python train.py --n_layer=20 --d_model=640 --n_experts=12 --experts_per_token=2 --d_expert=464 --d_shared_expert=832 --activation="gelu" --moe_layers=[0, 1, 2, 3, 4, 5, 6, 7, 8, 9, 10, 11, 12, 13, 14, 15, 16, 17, 18, 19] --router_score="softmax" --normalize_top_k=true --routed_scale=1.41 --balance_loss=0.00415 --balance_bias=false --router_cosine_scale=14.0 --init_std_router=0.0227 --lr_router=0.000302 --n_head=10 --n_kv_head=1 --head_dim=64 --vocab_size=8192 --norm="layernorm" --norm_place="pre" --norm_eps=1e-05 --positions="rope" --rope_base=10000.0 --rope_fraction=0.25 --qk_norm=false --attn_scale=0.125 --tie_embeddings=false --parallel_block=true --init="normal" --init_std_qkv=0.0217 --init_std_o=0.0269 --init_std_up=0.0311 --init_std_down=0.0311 --optimizer="soap_variant" --lr=0.00677 --lr_mult_qkv=0.4 --lr_head=0.0059 --grad_clip=2.0 --warmup_steps=200 --schedule="wsd" --decay_fraction=1.0 --decay_shape="linear" --final_lr_fraction=0.0 --batch_tokens=131072 --seq_len=1024 --doc_mask=true --train_tokens=1095000000 --steps=8355 --dataset="wikipedia_en"
Below are experts of layer 10 (counted from 0) of a mixture-of-experts language model. Rows are named router (the router's row for the expert), down (a neuron's output weights, with its number) and show model dimensions 160-239. Each number is 128 + 32 x the weight over its row's rms, rounded and kept within 0 to 255. Numbers have three digits each.
After each expert's rows: "comes before" lists some tokens at least twice as common just after its tokens as in all text. This comes from a sample of Wikipedia text that the model never trained on. Tokens count by the router's weight.

# expert 11
router:122222160162091115144111110137178096125163116135113118118131109144132082098110076113081156097153166168102179138210127048112162123143093104082130190163008139126187135120147089142127116141086091156104181142166167153139156113144137144141158141
down0:100077094117086140152104114174104147177129098171107162140103118058129110141089134160204187135149130167065168104107142084102101060154102115150139130126104118137126069106124110183060126121125153163119092103154162196123126160126098154058144071
down1:128112122115125092199098131117133140136118136155111101147086130163091166082170153125122103133223145138116128158159146100187178103095132145138125067102144143114155128113150096178147126120121102100137121183088120119068115065166163119108181110
down2:109112168089137046084136111143132129125126114129088147182144123130168117125127178139122072191132042118192068142105103187104098080139154143133151067128196147148159131138085152159138117123099157067107112150136158123077152194134133120130096088
down3:137168121131060174121164121125162121152117131119127173107108127144112109217141124116135068146108148150187194073151140173116133128141083124145094093099074146169168136102084165138103096140152122141136100122130101127130116130114177128136146172
down4:094134160124105034166144095126077127178125104065103143074161095174171158146116178109129101229156137094130105114111084124131081151144143127164158132073152104111066169072119159115181130172161134195075164095125197045131129139155089118113116162
down5:090118153177152133160141168120174099116125113147084070066147153114108114168102101148151077105136161121087115126084161164099135091158170137160141137105085177163115094163142133096154126111177154098081172114110170137096120143070129113095112099
down6:144106119117117129110177112194161124131149065093131152122134134089126136132098098118140155120187153143168172138090180084145088114146087137132118080101146105115158088075138082097175095142095097157105091102140139115120151156072115105127116122
down7:140126156179134137123141205087109119182132093098113143128113125133139124162114091173062160148169139089090166151064114111083102085086095089178135149115164167149128129106111165085134143103164056111083139140145143126086153155093157167155114169
down8:063141160061117067142146106118152157141101177161122161117018133095176123108105119145091123085145117132168145137156118151094156080149138184191168104109128132137146114149103125147127156064119131101148152109148085142158131174156135121126083118
down9:193094117130151117167126143167132159104129102152130115147110082122082099174152120105151065147108099204173124184150087104116137153139092187161171097154168143089134131085071115150187051102122110101181167184115128177152157116108094095126145099
down10:110131110084188143123120174116107113073143097083104114109148155148147127166140152088173071140145134097100150106120093140150122132143147135129135179140128132105127168125212176122081105162168144109105121140133109158134079094128135152138147147
down11:138086131135113135183118075162100116134154095115168081222128119186088119107170108137120136105096102142161116135116173147164093141124087154153093126068154112162167178137071126153130114194133138107143122080117066107146143102114089118131145143
down12:108165126142133174153126147177179139149091153110106172146055047060100091088092145138051126119086148149100136117098117042104077114099121164109168073146142110135143144153129078128061152156139197117135147082081164137108136135092103095084119131
down13:183138124126166145162161106122123129129162117115145121161123139098096098132162134168168131100138157096154166108104152116162164221211088159173156108105143062079147086110103153119187132084136083128145122165082121097170085125107091133136162111
down14:165135199205118113134097126143097100167109095164114085149131169095131069105102099123156082145133153146133080209137092115117117086129168119114171142120107144077056186147110131137133110178090125113090074180087135157120098138172115077134094190
down15:157141134135082129111171108139101104127139122144141147110076151103110145157090107151095145109119077118119099135153093110136071131164101123162130140176115132160144152143118132123122145165157100130074167153094111101148119104109143126118129121
down16:089146172110078172050187134170129102181113142114094046115143083132163127137087128151158143130135131141154122144131140149138109159134154135147106150111126096116096101139145170160194133155165112114160137158108176156059102094144096128131086122
down17:070110150148134102122154138140137165149135097136113164037144175138087187171091125094079109143115109107121156148134080129129125140099155125169149152061121119084157153165096127121117114193172111148126077161132151043139130175176147117121146086
down18:138144116070088145135078160141192130107151077148068091115102140145076116143138040109132141116151141099179052115096126191130118072137088143170153153098182057128078106080097133110119119106136099099130178061104095186190155088094172134140113140
down19:112101077089124121133117118131160130043114157117136069092103133151097159160120137123154168144147122091103156182088113149169138093153130135164103121140146086138073141115110158139093139141070155147090120149149128089146100123122113065153101177
down20:133185109126130116120147078161174144074125136140075128082169110121185093145074161092162133180175126075129143140078120102135131082126121129149130175110093105099109116163133163141153065191132100168067095076074115119188109130112108148144143046
down21:159081116097138158107100088115129074149100091142102178145125170119098102161099143108213117141177171154115127158119094118091136089140174078104131126121124133115097136124124114094138111137094172102210135104178106075165123165146116177121140195
down22:117103103127119143084048116139112107109142055111068122126163128089158063120153074083126122103097174137163095126097103149079079136159192140085124174098126141112170177090072094147177115103063099133143146139128159108085115146192148107152140084
down23:117122135141161094124125111137114104124153185143110099088137161102134128161095166120187045069160136133134149081162076086109124087147108139203126202136135140132148104160118128108099097149118090164138165093165089129155125106052113117188163110
down24:156101135137131093160130076125125120082140121143127088123098144100106196187110172135139120138145098141124158107077153113067103146114127093165126141091138076119198119088123137095069157143093162179231134162186105087121165154058106155067162134
down25:119154135083144077112105138162037118076153134148105176098119138095130101097134121141170167141132133117112148178137053191130160151145146060117143115175145200161131094083155129103080098167124115150165107127102122109118102151114167131099159094
down26:080132103097161175120100232095151115148093157165178115115107160094118080164117120111095106098155125083148128148178117136145100115058090144146093122088141110175199114114104140128127127133193185142170132159132101149067149105088207133130168119
down27:068118148116184136096128070145175106127148132037076093148132148117112130079132137171151093144108150114096215161128145084121075176136118063129136158121134176086170122118088134101160118124107114149141133107151064079150163126159078049139137107
down28:169094039169070136090146070147115090123144114127159155179088132159146070130184113127128096082131142054151109162109135078076120146133126134147143112093132116135097120189087155118150126120189101150199165106173102092183130104115095178116127124
down29:128111134122123110083141140138167164116135143168121106146098131118124121137120191121142167115154158139107127128107122145085107137135118054161115122147142081137206135147087107135131123154133111115106148128126180170046085114181137083103117125
down30:100171123100159103151124109146156131138161092097126130091117158076121076143091128119143137061133096165150099046129121073067120126186130136116103130126141090147134163152084158141163144101104154208083165097112123128116127046155198179133071138
comes before: "of ", "and ", "in ", "for ", "(", "was "

# expert 10
router:099103120092104129078177106077128171116128090150142157192094093114154090104133188134083101129131140136169064174177160135176075139164133142164143115089115170111193138147098142148121128077098190080134141157139179168094153195168110101197142140
down0:124156115152170136089090120087108155118121083178139113187096135096096157113128096095147136077119121138121076106132139102144140073188153183081157168152094122104157093155124159149104068140084103109149152152135081114153045064143142157121192147
down1:131120137159151163131118120135126115086087133193160174184109146156113135074105159102096166153094075116158129196101136129139071197124136107129142138163160150141113131181094145180060148118155143080124109122126128031110093167132152147113118146
down2:179095139159169128126144135093089113133143141154099119081093113189141186100099151177138142089090082162103119151097133186081116152152085123132109065139131082150155140101087185148105102129127161135079124101157155099116209142115090159177133139
down3:119131166084101118123143155049188164092135161068174108127142110128164147138105157137130106119183084115155138145170070185080083136117113111093108074133145166130135138128167066131143184184149153080138068103156147089125079117158083130091127147
down4:141117130093136109186119171155074107094108176132138142133147128128149184081169115110124085152142140120133123097151122142166097097178081164135169108135115096132098155122101117110135133131151107102140115116141144121171186160161114112140114126
down5:134146118146071144144108154154082124125147113175146144085169172130181098075115113084108156098143106170084079144161103198153129138117093192105173128128181152181080164115177183147188115110137052168099114119132087097125081137067141113123160124
down6:107200180092175139092118148182107092138105165092082101172122162158179145107088168162129159114188127168129144145132091116154100119102172117124103212106155128088142131131120109165108162134165170133165161108077171142140096146100093137166121121
down7:127178134093177163118137126097182088031142139111137122120135084201071133126131183138110108138100151127103102155085110097117133103184196142111145121163099154146165117133155144128078149147140113122117121124081109130138142127160081073119151115
down8:099098153118202089120191136094120173138132128133144095142135124110116077157065129142157189176147104079128113084127120148145138124153115174156185072135161107184134159127089143140103086091133090193074164137145158097170081103062086090136144103
down9:135133169120137148147132091135146144110095101148091150163157158105125182167178122163124140145102090145105090119083160155167139138151125135202130156188152140105160151111114123139133159092142166080074135095118118114104150139129060163101104171
down10:143198112140141169161152130087079088138149140104099122121126111136098102149132153159158158148086140173152127182117144208110127144122079188107147084175136117128168120068156099134103165145076097157145139165140129112147047123156135194129038118
down11:167212105122163132094118085126149129134125148133096087121160134110137158165101139147126051114125165070083154171170133126089115088154121093097129132101157113089140173184164151174088143134139178171152176109186129138157172154138102118062132137
down12:190122157141115085095104128172139115120137074152084116106167167135117120127150128103096140190108149102091169069158153110104085158117079084160135116148099131115127202106034153158137094095199145138117161125138121127073138169148112160175163154
down13:086118104137051190112124103173187188139131108110152170157098110160170212106109108149115103163159111101082127123123137169121181110090150061140081105123128103141107103167081114131171153115190123116089179133133082101106109098125118058095098165
down14:132071111073178126165114091116121129137111195125168105109136088095052089130070070180144077146150171161131133129115132138114186169114153117165124063071173102120163106131157102133134118182077142126101185150127143126076147076160182170156127137
down15:159116171126154177138091158153134142187173096091064125076146179157159133111112148123133106113193179102080100120124102149044113157107095168094104096105146088150131138178213162138123134083158167095142110173140161151147111142134142097149138132
down16:123096149072137042155139085121156077129146131119144170119109114104124171078157121116115088145181106167071121082146108104116126079127084105105164121123150071114152136152098107061131182086063062168138101152135079124131089096050114129115176147
down17:171128094136153128117100152135147114121109169147091068083175178078105105158154134174180163123092143121131191175188128125176125131148114142090130078198113161159163112121165087140121130085106086110117161148126154091108188132096125181150131154
down18:163098180124082047179100210148083110198108098059117123071149145107183095097153098136106095093155150175110181069147057157090090132107119134132164057122093145056146126109163132138166142148023116200113092133140098143109081066161127108165173157
down19:124203161192118116173061202109196158175137134198143123118139114169162148108167100170103118136138092086135175119110140164130169117119139163151062128149159110112169104147187109155105124108176083136150164213127209105139073152065058118124131118
down20:102149144108115089106178101147169155159099120147122123087169091057113126078148110163111146138083204125180114166145092096118097144126067129171074101155099123156171142146142112159176140155188154117072167153137135134141100214084172110141100035
down21:108087078158124062101180196125145140135139141153156117106180124162179099079183111116106120088116149143105130187104098130098163080062143138115086124104137132107123128068105105128074136200110098169152121190129171050132130167111160081083186128
down22:108187083132163156136121122139128161133088100151136073125077177170124130121126112114111118061120112181103169104119146122164123104108123121102089141150072132153123054172119175148173131134095190133105114122113128142107114112139159043152093086
down23:128147116148079074107166122134087116152193134094123085177119163103160110122089095067093078095151115145111102196183095095095133080104098152132074117107037124125121104148099136125128156161174081140129141095090188147138135163062097079162151091
down24:184117124121104169144108098096100147110166134151096156152113095108145188143157145145120198177149207122137182147112114162156078133179164184157104113120178185105189094100141152150133128103106111116130152148113201182127155154078120114105137153
down25:109125104139163141121124070220119138108132137112106138180128185114129093126068178046079168159091072125122139169152127097126174118135147130160153067116159125125081147085149150178130109137130116128129102173129098163126137167179078143107098141
down26:137129084043118175156084108154136144097157058140185095129129135142076107105209173071057140096114141141104107119120175150168107099073159133231117096176160112084210111123174136130077126128130157102106144140170129134156168144099128102090099122
down27:146152117158142160087123146070122117141113126124064071139108082133118105091108124125128138109112113135125175122138143162121130087182158130210146137198127141104086087110122125105175145153126142105160167176109122137125142116148107134117162185
down28:133133141166152159134123074126187150108104147217142153111121136128129094122152169151175123154176107146178102127145135146147147125118107137195125183095162102155139110123151122131160081097150110142183154102208142155080126131121153117180131086
down29:113099131117090122113088113127059141160143164076071129129097127130115098144148155146100105153148099093096142149174125140099083119153140164057084099135147141100082076118158143092103153153190144131111139084142092124168111129209138129134130051
down30:180109103083084141089084112166141124122156117139121153189111082111146090075150122093147123073145119093120132158138142210142154113108078108127215137210163125137128128149118107096144088170153139179168122125149091108099104110122148164102229104
comes before: "the ", "a ", "his ", "\"", "to ", "their "

# expert 8
router:078156119177109176100171112126059066111139157122122125123127143158140121095124171125151105112110138095083202090112077175145132121101146113061159146145114192138171147167108138111156168179114078156108077125146147119140120151109084111048134069
down0:117210082181090132100121167144136139133131163167120127129147179110135170190100119133148140133088135112051139120082139147110091090124141065145165153129095125081089167153165180095072157175092151128150173133152130162092166083177199095084080117
down1:151124117132076143143159094120199165128155146131160139127137113094123172145177080093109134182133141120138132159053138108144154111138095111158117100166126108107074123078163107084164121123137144066159164118109143071133163126133119135162082140
down2:118096103113114125142083109185218121118133164102143125153117139152080096202166149120133152137109168107173133164110161106113161082152098175107139180111102080128147143123124063140070118174123167159167152154158160106154113129156104144174127157
down3:099159190142153064143118134129085203171067120167083159145148075169123125132102106170107122125120044165113085129114173161107162045114128174113165145151152173121093184148090117208095117104055113097092216144143137111135073143078099138120073121
down4:121167106152122168122107146161143187140180131205088094106172118083109161114128099090113145106072131097104083116169151113145124171110129130144137087077169125111086141100132095133134151116117163153107110111167187080120113097160158104069109185
down5:115150112060161131118188129108143174084173115135137198093113152132081151093106060113118076152153147140182143099154119121123100089086148136149153118099181158058112118151175134159181131152194143096138083166116139144105092124078098086082111173
down6:148135098100079183156119160143123098099119079114142146161204176135089124145117098124120154128152097086130134179126133125112207186161179123143144121118115112110176122163153208128123134158151144123137122134171132141145163152137142187145186132
down7:155169108142173119099090147164144140103145106144112180131137138083164115112138100111137130118124118176091093100167167164097124144140174138138096123122112136105124092075085112098140137111138089148147160110139137166133093078069142163137121135
down8:164179148127095122120141139109132168153142152079102140126136097115103182118174109145091147150098125150177131120200116098149125124115144153111194070120072150066128073153190162145122122124162095181156102109103138125103080126094102189150059112
down9:117155135143140111113112102131133087132158115143117086139181090166098174141175158138091136171115155087158081108129104098109111110144054169158119141158066198121102092141150176134051103090104180104107146078137117131083086102127095104063140154
down10:136147131139117131115108053073157164086176094110110137083159119137148105109071145129166147158107138117090118120120125153086117112155137177138084191130163106113076170087136122161134081155148138128090185139153172136138175169156138165161068125
down11:125197139165136116176076169152075190157147184148067099070107099118114071164121148166098152125118126165139144164108151085105118133057066132120159159091150116110159128148147134183146111152055083116095098103088141083161144118095139213080108176
down12:133092129138110070047123062135068147164121133153168116088161116102135111092071105184105153200176105141129066116144162128118162101195143136101118127125203172181136123126147185134147122033056082127123046144148095109145096093118147176107140175
down13:119133106046120149102135146113163171173120087147110120159096097123127091112138129103139153130096081105087117125150101100125111130185117173059137129171099122145110115145118143192099049048152128162065123145125157191109153149077150094118142125
down14:111108078090113133145153074096096134125136125134147215142106107093154122132114114116154154134189123119132106164139139132112108150089133104103125130157115109136148082116074153119108100103118166207154160109139137180081091174071109106150121088
down15:104132154136163113123060098176146188142138087085135177078107158078119143116123100134053147139173180153166077162179156124155137116165088131117200167140094119096095116061138115068137157126125112116182091177124135148163139127107105152116141162
down16:107121120149160152073129075149153093161099141122170182136174080122083202114115107094130158182138124129113142143121139137158127122139113123159136117136138121149088117142131125165092102167163148159154121122159147142118147118127109204094096107
down17:155136097097085138086137183219120124126115109086151093191209125094176102115120093145123100211141112147145034137138167092130144087165136194135143194080161101094068131132129146162093087087126152126112055096092123136151133137125176132140076143
down18:081092140136146116093037140137161178124134160101105112120101136127043108089145154150130101079150116154151089176122142065200166122144082154144114127144149105144115099097097102152106199089081099143104089111060077154106176153132111075164133165
down19:135106054123095179119112125124132148129129137187109166137161163145118085157108145121137136103145121129165111083056154123200194094147133075125149157131115138112087087148140063127096171150137162173148093097167121110151135110129152066065163127
down20:113109133110101088168142223065109130089127186142107141066187122103111130185117105152126154138206129114102123173212115135174124127236125150160076094126181161115119135131051150165102080149144167161191167119137130086151123150125109108095091178
down21:135100132114147098117110082131144136119083102112088103137131171154117102079105180179185159180171158143156126102108128113181161058124179157094086111125179114156110174137075150130101130139119094119170129113158087088108174060106111145153102141
down22:150165109154177080129155130193123107152152133099160098095118136098044139118120090081029135140119082133094140077127104082058106125118160166141179169122126121146146177113139153151148121080180144058145154114101090124134216132130181058128121082
down23:114077125093168133127124117163178180171125105083191121096137159094124175082129110166086196136102116107108099127114133095113149145144157115169136095166165122136157167190140162173087148094142098127109078146093096144127075082124140158120162109
down24:129178125152131121090149155083135132135167120142101194140142076076100123108068175216079128103097105127074042178140139119149116166103164173138133138176131158131090098157137107177155111108175082105160092134105159131113172128103101153097174162
down25:113073107084101096161098120154100109120102170095086127096119097124187183098120168055122112129122129077112166202102140134102094075135122177115096132105092080144129171171159143135108173125072099109104106180176098126162138120159142172158139131
down26:150109080175122130137057100127155082149063139141137089113182147107183121126148149169097109062126104161118140112139176139118112119163129130149175177147132161123142110092127111113153165135084092112112162211179144124078130166191148080082115109
down27:080147108112139227158070155156160082127097173153108081109121120135100127146076175165136174131193142169093139086123109143143098183190132113121159118069094120138126118053132150109093120053118134126106090141123088132120129109141153181108106102
down28:112132118092161077105149114097117168116105164181166117105160106104147139069119167099138160094111085140113130156128118148047097157181158086159112130079072137184129050147137122147095075119156093129105128111121109108130091094095113112155166161
down29:119128097084146148191112085109105076132159141119147104088191134114146160147157134095186122147104135114098120142121098129189158119120162102161046124140128163139143146147140116089141166090093127095150147145051130100142070134083131107137168114
down30:088073159139140101105109124118090173128107129139107118074180159125128151142132092097141137079077150182075148115103110134087113118180126110143148136154068149089121141074187114080164136154143137098095132119138105126158125058145158208122165167
comes before: "| ", "(", "and ", "was ", "K", "B"

# expert 5
router:121090149179119142136185081144139145144142118153159137041143103098173166153147091183094142173049120205132137108106132182117110148106126110154100169178176071100101182077195119128164115091118170120095119091136133151059156149095174134183086186
down0:092164149123065147073084141102146158133146127146159158116150112155120161126168150082143076094099091187154120175091105169123194112192175143158143100110146126089146071149143127152183137148077033103129104212159149090155132106137125160129117129
down1:121105167115128083131143117160116115096123138142054095163162125152117119143168163158161094058134094141151080149144075130130120109106124176098066128099151168166109165156038199116149093103099113127146094105129113128149109100181127114123105102
down2:137148159095148159130125147128125188088149101196101132174104107085142097111114099137132214102147195166138134155112155101096118155149150071079150152142115090173149151063093150152114188104120078164148105138113146138074115105134163113139143100
down3:146139170136149180135113136184111149127137164110156176109103132160079138119164128186128094120073127129069106124131087186194119140126136105179127109123130120126097187134099143147141160116134099171138129122090086121105142116103086158103200141
down4:093116114122170164098120120158069139102121146089120127123113110157165118177115117104120070124036138135150183076133179129184216163135161192100104067119114091087130137111102110134101129095129124183138140160131102121118108110111099119132101099
down5:145094127140153150091113139101148097125132136196167137149123137108144138099126107172173170080089134058166142139073122147148097105121128091064139127146131188181115091128160132120078097112076146138116134100150116122133127121182081066146146082
down6:197143166145120153094138079120133138098108065125135156131146155087107114140097152170158116203188127129105116103158086134154090188107127128093092038139147143076122160143126071140123143119104081135102144100130144114107112069141140089143164153
down7:126161144171144172110133100181080122210173172082129152136129159143132095075138140074146190179099152145147132142114149162160103081181119097116096126061086143187105082114126113151100137066130106129132163141150120111156134153149192094162148095
down8:092129094125100148120163131176115089094126123125147160134185123111178185111150103099095167093103172109126094090142130101050191123167102161104117157164106133097100147112108136170111195182148145150131152151137158162191133065146112059157117073
down9:147114156109165133121200117177134183126116129155130148130165107194153125141075133173147146140151103168082150101117195157117141108141096173178132097120135121140120184136110146118129116174202125135149166160153129224068090129100162078129144118
down10:097104126097119142176145139151086129088187158139144110052186154116124092103142140102128146102121122134127085179165136177118126106151098102127132149109127081116063085136188114160105141097105135154114135064122115094193094140078131130095148102
down11:129079179138089099117189108161184153135162207129119073153096088104115098151099155107125103117084075109141111183160185123108142071173143155119154140131101171125160114164139125083138127118124078157147128090139089130136087142064060076080115145
down12:143142141093166167104140142160103135150145116062095117136189147137137129153141106114148158092122143095129104122125126109078086080155135135107122103119086144164129112129177099137110098111116186136160125194080111204145130185145130169160150162
down13:133128120139094114133131175137085115093115158123106075138124150062188140203136102085135134131105069120118108012112105137120142165059147068174072122059154144118142158134131186170107136174171128111161065089128096151103112160139186124099170147
down14:112127163147114156098199082081160181084160149111139075141173125151079164081166142162165101159108141155118187118140081124109184102133104109117117163133178135168101117141094071182143128134127096131074131087115132144159151103117118147143092143
down15:121197100116099131131124179163125096073112121085180122110132164109106129146082136112119184141128129136204154131172158201092120131107130095160112169145129119112100129073172128158156162091169169181129141118133082169074083165146145071141145190
down16:127113148094147177183090162153141068127144128098136128152130129073129170184123153071206119137083060149175074077100107133103085078100125164182126145119136118164173100129079102161158145150063151110202156070095170119131107124178146122116082137
down17:193197137132134113136127220151135163147114163151080141111124142120133161159154196135085098122119102105143058113114167131071098159115046098076195106158120153126130157154144108225187115129175165144151178191123169139140078165137169080182097064
down18:125126093133109066111113140124114135124119137176109108171134125081159121135129067137156145128089142120095135130161120122135084104122135149110107136174164130122130091135158138103183189138139123141147149099107137105144094098048134178087141154
down19:114100108207116113141208155094186093150178141121156140149135076175123113057090208070221109133101157147159121107098120186143093126128068089149114105121136171134148182167093150071142106132112116162181138139055174130096174131118083065093130106
down20:168133078138080098106122139148172125123149167161170098152116126147097164144102160029100149088119085156162087091112139118125119128132154132176105205120123097149179110170128105107102073077090161133127103127195083168170086157123158156144103105
down21:190081182114139116171116158113113109095081115090109140089136158172150126094101136156121130112111094138103162071150156128138098157175211127113148131094150158124069152119152138124109173148162188133072149056122163120142157150176086151127139129
down22:158155126180119146177127186086108141168144151185134120113172117121113146114102166162197033091151148114112075120167129128143079116185163139085159140140111089140099119114095122128067128171122074145131177093125208167092131102131118170127126122
down23:144127092116127133101149137137079158143148138146115152143151108134072182106177145110168078142142101180125094120143129103142091159124141148078155153064107162106097100159117159156097137051103145143078172118088148143220094107137155172086129114
down24:099190133133173115103097150098117115162128188142214092136120169129099161120123148187103076114162123150093171094159062118176157097157173144100108110134165146089146132136104214074103040122152136152096104127111169146100141178122158151160151109
down25:088175155123208168125137165134153136116163146165119141157133126106170127071121142121172070152074118101134151098160103126164130121199120117130160136167109156149108123146107066178120117177156105110149204114122080154136119122176135084128116171
down26:103060125104177133155119154105154141095137126157158115167167160102147116159174109101118111209111134152153120166137107073166075059168157121134144079111146136059108121197098113122119105139086132134111162139199134160084095160150198124190082139
down27:116117186170078158145061104149143083159142170090123076158132071181163107126082139177167114067166145126154127145180091109108112121153252118130175074105129164140144104148144166089125105143129152139115194157104125138133129116184164103131153091
down28:099083070128115135113091128167089130126145158099158155128102120071155115123126094169152145175145047117124101121182177106157142110117112114063186096117138173149087144103101166144112134106144112135136084152135130146104131074177144122129161121
down29:096130097098155125050161172129146087125107101163078157128097112196074166129113079151104150158136108077130146080193124097117128123111130144112129159168107066132181084107186101143126144161128052113142124093113161047112136147126149160128121140
down30:168160132167130073117089122088167178158118129123092128105093111161119178184086165113163086158102172073173148106150092160121158147142114142123141154162120110103169144124176118135153156126154136085109177149163156146145150070131131152169087081
comes before: "\n", "- ", "\n\n", " ", "==", "==="

# expert 4
router:154155158116116137097085180098118161145113169132123135067157116155089148129105173138153193101100128231100071154116081150139152125143130109164124080139109055142076102102133168189132135123115167143193130089123141142150114101095149073082110140
down0:124127128143086112104093144179162138112121111122136121094090102095089136074140107146146126086109165167136139151103146103166132142143159135098067143080129138217099094174098180121190145089109092110126143095116117179172109156127096092178138128
down1:100163152134158145116141113145138127138199078103104138179145197129104120067122139112122139140143188110082118175108100103140127148108100159110168134111139111105143119134211133145127150123132133110154142164164087145130136170076116188113166139
down2:116084162108211135177102165097131093152151155164228109138154120147131131113156124110107167110123102133164159149104182077150097158090113140068124086148139106162115102142127183131099157147118137127088119157068120118120119122128115128119114060
down3:118113110156072113083155126179124081139105095149075113127111109094096127123143103083167191162154121152152119176133121122117134173093085121148116104116079108089115129109148103147151180044158137125118139122109135119102093165109167166139131081
down4:160140112147122139092166110158109096130154128159099120123145092125147155232148087097120095137143165101164132092131114090131189123151150139124126154097115131103054122120090049174149207216123157151155191143111140077097139125173076149181080107
down5:119085080155174064083115173136112146164126151143127137142082079114127146088072074130131168142116121090104184137107133122132118114109169183140134091132172177073071178181092106097140121110171106127107129159122181136095143120141100120137083114
down6:096075119052146175160109225103194151054154092160105152156171105135167132153161128143146099151144135143091147176124166122145110132129137110087118162131175136086160089114187089163108090125057160167165120154129112111114039110195075154074123101
down7:090073156130137129048116151095165094035138114106141149168180063131111080134105161134140096066130153168180106181187086173139151119091147094094115127092106122169099184187137163133130127148127139135134083174066099119141105152107104102073125072
down8:102118135134108128102084133114147055109087103116129148106079093094181152121100135080132123131104155161157132146137131150131091129146140155088146128131109133148182152135141116139145153175121176105166133160089097055146124091125184183098112090
down9:119092117070166143124048159114128067111194111149171236140140151079135157176179108123139136097043142127149097138111183146123173114121144134095151156130152104148142138155157103128152096126132159111101096126096140081113113129123080100071097092
down10:113122140073117143144149117109084089072144147155108094122131087122162149011091123144138151134072128129110115125125139123106127074131099148177126165070159198082111081131101126122089092122092117149074129166141134106184102147154079156119118109
down11:141183163090169133123125101175124124133106185123104122089125149095144160100099112148112128083164158174118141136123094144137145098120086113145149182110128156132129073150108109124081161088147117142108121066136079148133131105075119151131149113
down12:119099168177124109162155136105138109136114070078072130149099125172119199111101186164138114182096190193179132121107029100119072116135108185115089106102137096180134077141111112088089120148106163153121093117076144107122121066112170137079071147
down13:091164090123066162100112136138180145176102138077138100140134125151151116121154119177126080172128090120126138043042183138106128161196117050090146153114150135114096092148103072155124119167055132115159087086182177143123168139142073157179137159
down14:102120089142172149060118100159138154126096161147081119113158121107175197101204157107151209106148148094119165165160185098212079096097141121133176156132063097109152115070140164179244087144147167032121133105109113129103129149141212124184163177
down15:064125176073145127086178139117138114139136116119062125073097194100118118115100081173182120203124121181103111147178156163107138162124139126108128133123109121126128099106098128094144126109124148138119077055114102105161108084099158163093166094
down16:118076110143069169077122064141133145166145135090156145122104119095112171099154138181152147146144102150151118151168178108101149080163186118185135127102125158091144115075091124133167141149072143134184124133135151093110159093076161102091132147
down17:135078174076168118088146134142213133083133099125116121115111110093144185174118182150183096131180125080131100107126156135155074117157103151076126148133118133115120161153131087103133150156131161179112098127101104113119095170089152149075081103
down18:175151107055186127150165102126077147169158161091137093146134125130127129092121119142187130187066178134107065071084047129124108125061164091107173142133108115067137144142106113146114168116195123087135160142078163112128139155191090193161155130
down19:110108135178175056129110100140062133118149100167110119148124160125168167096103110140145160224144109114139105136185220140107111131136174102147139134097111175150096158134106115084189111051174133171161084143128116114107142134147114121062124112
down20:122128122153134104169138096129173119103172096083136137196055123098196100155141157116098141081108131131077103057087145147168130171132065175063118069083089128101104117151106166152165146132150161171109107191116054077143086183084115129173171054
down21:092085155112083157117084126136096142035098157123178099090092104168181131156119140066142130116142070104173121124118118087188177138122126115187144141098095109122096073114114130101098159091162154140187132090120133095081096186135146152131160085
down22:114132074130113051144158158128115143059079148166105082161136143119177110140142098177111107161086177204186128109096137192131146165128119114116099081104134141148135145153151169106146168102218099155173157128195102086179113084108077127114102193
down23:144188106144108141100118132122044107132065162160113130128191171181123096111140095129104107147150162118111110122083040110106083113115149073130109100112090072127162148210123096134113084163175147183089150086193181128107118173130182126141190090
down24:095144102056110107151054176114114160141143141182092143150124086133106195155122098109181136173075169115180189118086154148163166211129085187170107162149131145138125028172122143128137144086171120145108164120114071128156121035170157134123114061
down25:194062110083107116128092119116175109141108131112128162177085072169139085110113105116123166126104130130137150080070106123121103136082109157111128109121139165172129090157095132145118114125189160148213097113167155146201151134148078156127137080
down26:121131168185124115101103090091093143142106130115163117080130102102142128133158121090099105140167120068110105119143085157173140088148138142167144126106150103115128128124131131125074146098130095083093141101161186183117121145125134081118167141
down27:161101128121145179156125139103075101166142116139092121096087161094128139151165121137107136181035148109107088143122117148162067168123112048166165175122161125168133128111112138121154175094105140076121136094141143187048060142111186154118090102
down28:101116120160106127170171102132156108182144116100104148128149145106170102130103152210116170073146120142123195152126115130114138148110112089167118159091103112174117091057095126152159142110093138138136119125090141133101105166132131125107166105
down29:125137142134090114166118105144163149168158120108115185120158150122186163033124107124131196085133130124178131111133184105049111123119147111156123115172135153130156151118148152099191083046116109112091097151120141150116132091157141143173091149
down30:073087137174129180162128179125102123139139187121156175130101069200081137104138094106184151118140167156138189160220111128121165144159103139136152108123140099144111137109147113132170136130109127112091158129158115112142127104183166133127124143
comes before: ": ", "| ", "- ", "\n", ")", "–"